config = dict(
    hidden_size=512,
    d_shared_expert=0,
    hidden_act='swiglu',
    moe_layers=[1, 3, 5, 7, 9, 11],
    init_std_router=0.0334,
    vocab_size=32000,
    norm='rmsnorm',
    norm_eps=1e-05,
    optimizer='muon',
    learning_rate=0.00593,
    beta1=0.95,
    max_grad_norm=1.0,
    train_tokens=1576000000,
    max_steps=12024,
    dataset='wikipedia_en',
)
Below are experts of layer 5 (counted from 0) of a mixture-of-experts language model. Rows are named router (the router's row for the expert), gate (a neuron's input weights, with its number), up (a neuron's input weights, with its number) and show model dimensions 0-127. Each number is 128 + 32 x the weight over its row's rms, rounded and kept within 0 to 255. Numbers have three digits each.
After each expert's rows: "mostly gets" lists some tokens that are sent to it at least half of the time. This comes from a sample of Wikipedia text that the model never trained on.

# expert 17
router:084122115151064162175122089114134186131115157086134070079125125136092099112113212143119134147125069122155102074176088140146091110109150151176152133139186104161110115145117125146109144150156121092141161138156091147131178091095112129135140160096090129221137133126129127105098094136160143121165154117091107108103141147086113164123165120190096150121152121148108122187189119148120113121125
gate0:108116139139134133130041122071128148138142162070066080140106147138165120104182127110082147115114140134081119120109118178202166185090171167081174098138167099121074090153136128152193173142119126137130173115193093083112137141156134092121155112105181150073120140138160121180161130119157128148170112194084121148083171121120189094161149070101154135092125128174137093082088124190153064132125
up0:120108139110148154145121124078068138152147127088126145135128170168124149133145106142166161172077082116192135186142131131089161065107036161086138094160102122063225150118087130036042105100136179184132088136124169149098193118128170131132126093102161164148138123094111128150071160131119167136078091117168126123087128157080123129158170106148129133101163088139127108172155196107109174149180
mostly gets: " footballer", " politician", " leader", " singer", " producer", " artist"

# expert 8
router:135124142107148132211128076141126124178158160095126061126118112134120164102073136111145083168118081153130146194140127095111124179110131100121102126151102093116185085171135151127119073168183126132167199116102189149088088082159010137126158113115122117192127140098119107154158117202176106121177176173113155138152106123115114166105105128157132138184110160168097149124124192112083114121133
gate0:148160151233099124100148111041172142081124050100170147139105166141109131111147129121092137164115128135135155139098102140122171164108109146110105086115122116093104157104172115126161129159125155073108133155154114084114117124172171095173129146099169193088192142114141157187103125128129124157142125115078124100092104117134118096172105123089098153085163093163102087092120148147134104132133
up0:126112174104155151107111123120143132141161112119138203102147165174138084136158050208199132134125113112158116138137092124163115122130116140147147136104090115130167126135131119119113079164130085125128089162139133102090104143162126140107087112143111074110111106121164128125137109091114104100156180105172160097078170149085176110180120118128106120108125109137128117224119160101172183062139
mostly gets: "\",", "\".", ").", ".\"", "),", " 2025,"

# expert 1
router:141114141100115096160168143140112193153137098100151150103095166143123121118125125176145174126104152147125100136162113059094104141099235163130118100109116123163063107138159155120097148119127071150106131169136143172126108051110052111106141156086111156180131154161171165076145130154153069088150112156062112130181174119063141101155159085142132162110160131148079148146149162195153126126040
gate0:174169138110158146138167146083141141121171120146089100151134114114125095124153113131107137107106101109135091163085172118132169147080157130129120119096130166119089098147112188106131183137095131134146172135113148128144114131050154126144171105116134148075154120108155142131141141099136174150119161125111028158067097131133135091180170140066144125097113161142138167080148144110111120130136
up0:147091132098163155075109095081100153163169181141122075105123128088125127072119069181155127114055096107217151111158112130180153172133078126149172133155139157122132140127170069107112158129173155154123098139146149118155176158110114208152112097125104133135155087076067102164181148101095124093151144117106142112125109148123120159172149120101130097123111162081108150155159152139163111096202
mostly gets: " Preced", " Succeed", " Coordinates", " Born", "|---|", "Personal"

# expert 5
router:163183146114124131154130121139079109087136120108108067052084183137136111123137199173158101109129108124118122151157164124130138163057121133115086150205142057166149157164146144082121074154193062149119153142162120150125116198175103031095123117136104097113118076118142099144083104144170159078163178158119123123116069100134157083088137140138121176158089116066120111131124117162091101126159
gate0:100186140147183103137126145111133129109135142092134142143058074143184112060115149123121157111141134138128081140105150153120137133139186193120141110050092118138101107109114112144155189165126149036166148094115115132157125118119101071153144069113208151062169131120144195181143110067131131124127110165091127101090162175136147112177110136096125144126107045089108116119124167169118143075151
up0:128129148121146117083142113066097125085149106138099128115131159137159123105135141158130150151115116077174124155127143147094127140085103093117124142087199121070118175156171138096146157136131255176167151139141168161138135125147120173164077141143102144121138049094096163151101124135075147176136171091132164114114166155166091184190124058105096120165096090110122162165144100103166124146154
mostly gets: " but", " However", " however", " though", " while", " and"

# expert 20
router:149069140116124122150116141180083146161170168110160158123135160139059198107125162146140174111127101108165115118117117087117208141086163147157109076157144205076124076092179132118116114078123078102157127152175165099171090137124107103075107139125104136156131083114130150080087131162133149126079130175073138096176164128083127150157120160133148187163155145093050111180137150178129116137077
gate0:140111167154162163109158113075157131186130113126087128116120137144148098115144148083059167150149124202134074181110081134166137144136129180107085116092140094150107107132173115131198183124130140130140131177169158114140135161110081128190091108048186149121126119109122164151101106120162100121149104149200080132093143117120135147187166133102148128114165113163070144134131121164079157136127
up0:090091144136106177129119131088147154113140138102140117145115198158083046086107089147156140185066124115142070133117077130157111109146111127146183050112091140118124124091081089114111114142184198099130100149128153097125136203142136172158125083114106175135165094142121126172124102148110130127148117109106182089096180175104109159175114106120119113105112157140176099088200103104131072166094
mostly gets: "):", ":", " –", " Coordinates", ");", " Died"

# expert 12
router:116153089137131130158156100180150109100175092141195138161126118138099144150098151101145127135148133124143110152193072104108181157083217131138100117173079145149095081119107136136171122069139122110131150109107120220100157123128070044085112124146096144149121111089114115137131122155114163121111139223146165101101114113109107120095092131125130139171169128131103106122119102116129171145134
gate0:081160146153150139127190099101106056161158077128147078090105141159193148117130176099047130080118058137121099174197141167078135100128153190157111165114159166097105162171164065082134171154140172082146128118129123121115085137065128066142180161152085142117101121121114175170126103146104186119158114189136097176078057154051089112196159132092126162095145075148116110102129150137090095160161
up0:100140142118176153111150109071024113149166131119180155072121111143102090110135058201131138149106141081146089133093139108109103160084095137178169053126135129091117121131076081135129139129200136135124123165122129098143159134112115165165122119170137166108169086117128069106125133108128102109144138139186118141105171145137139132178114135119144083052152079132152138119092096092187097137172
mostly gets: "Grady", " Each", "dale", " such", "fusion", "gh"

# expert 30
router:137113072126117083096171136129155126147082102159123124103133158165106090156128152136167158126172131114179108120124107126143173150088145188177166123156194124114093145139153091093135106118113139113122191165121134181091084147138105107131131138105106089134132171147176122098146101202116122103099162141153123100149148128082099098143145131074109106201101059084133112135102172177110161095091
gate0:141158098158145094097123076103139138137142095115115121108115139067139076146140133182139175060090113127068095126177151137161116126111111165091131087107156116127081172078123123152136141164109138104138171101149188147096130136121178053120079101104155151087124128124138104148115120104167072145139072169153112146093120165048140073138117085056104166112156058195080129108153100207106097135135
up0:185122169105158158134064131130087150131173150097183167124145128153110155131157103172132168141100118095196122121159154148099142123119145104123192122170131201104143162137105052114057047120105164098136130137155075164126160228103201248129121117135066172183155137112112139138146115131085150127128142076118122113110164182105116116178200151188162132081183144101088131148118119141202072126117
mostly gets: " freestyle", " Street", " Avenue", " TKO", " floor", " birth"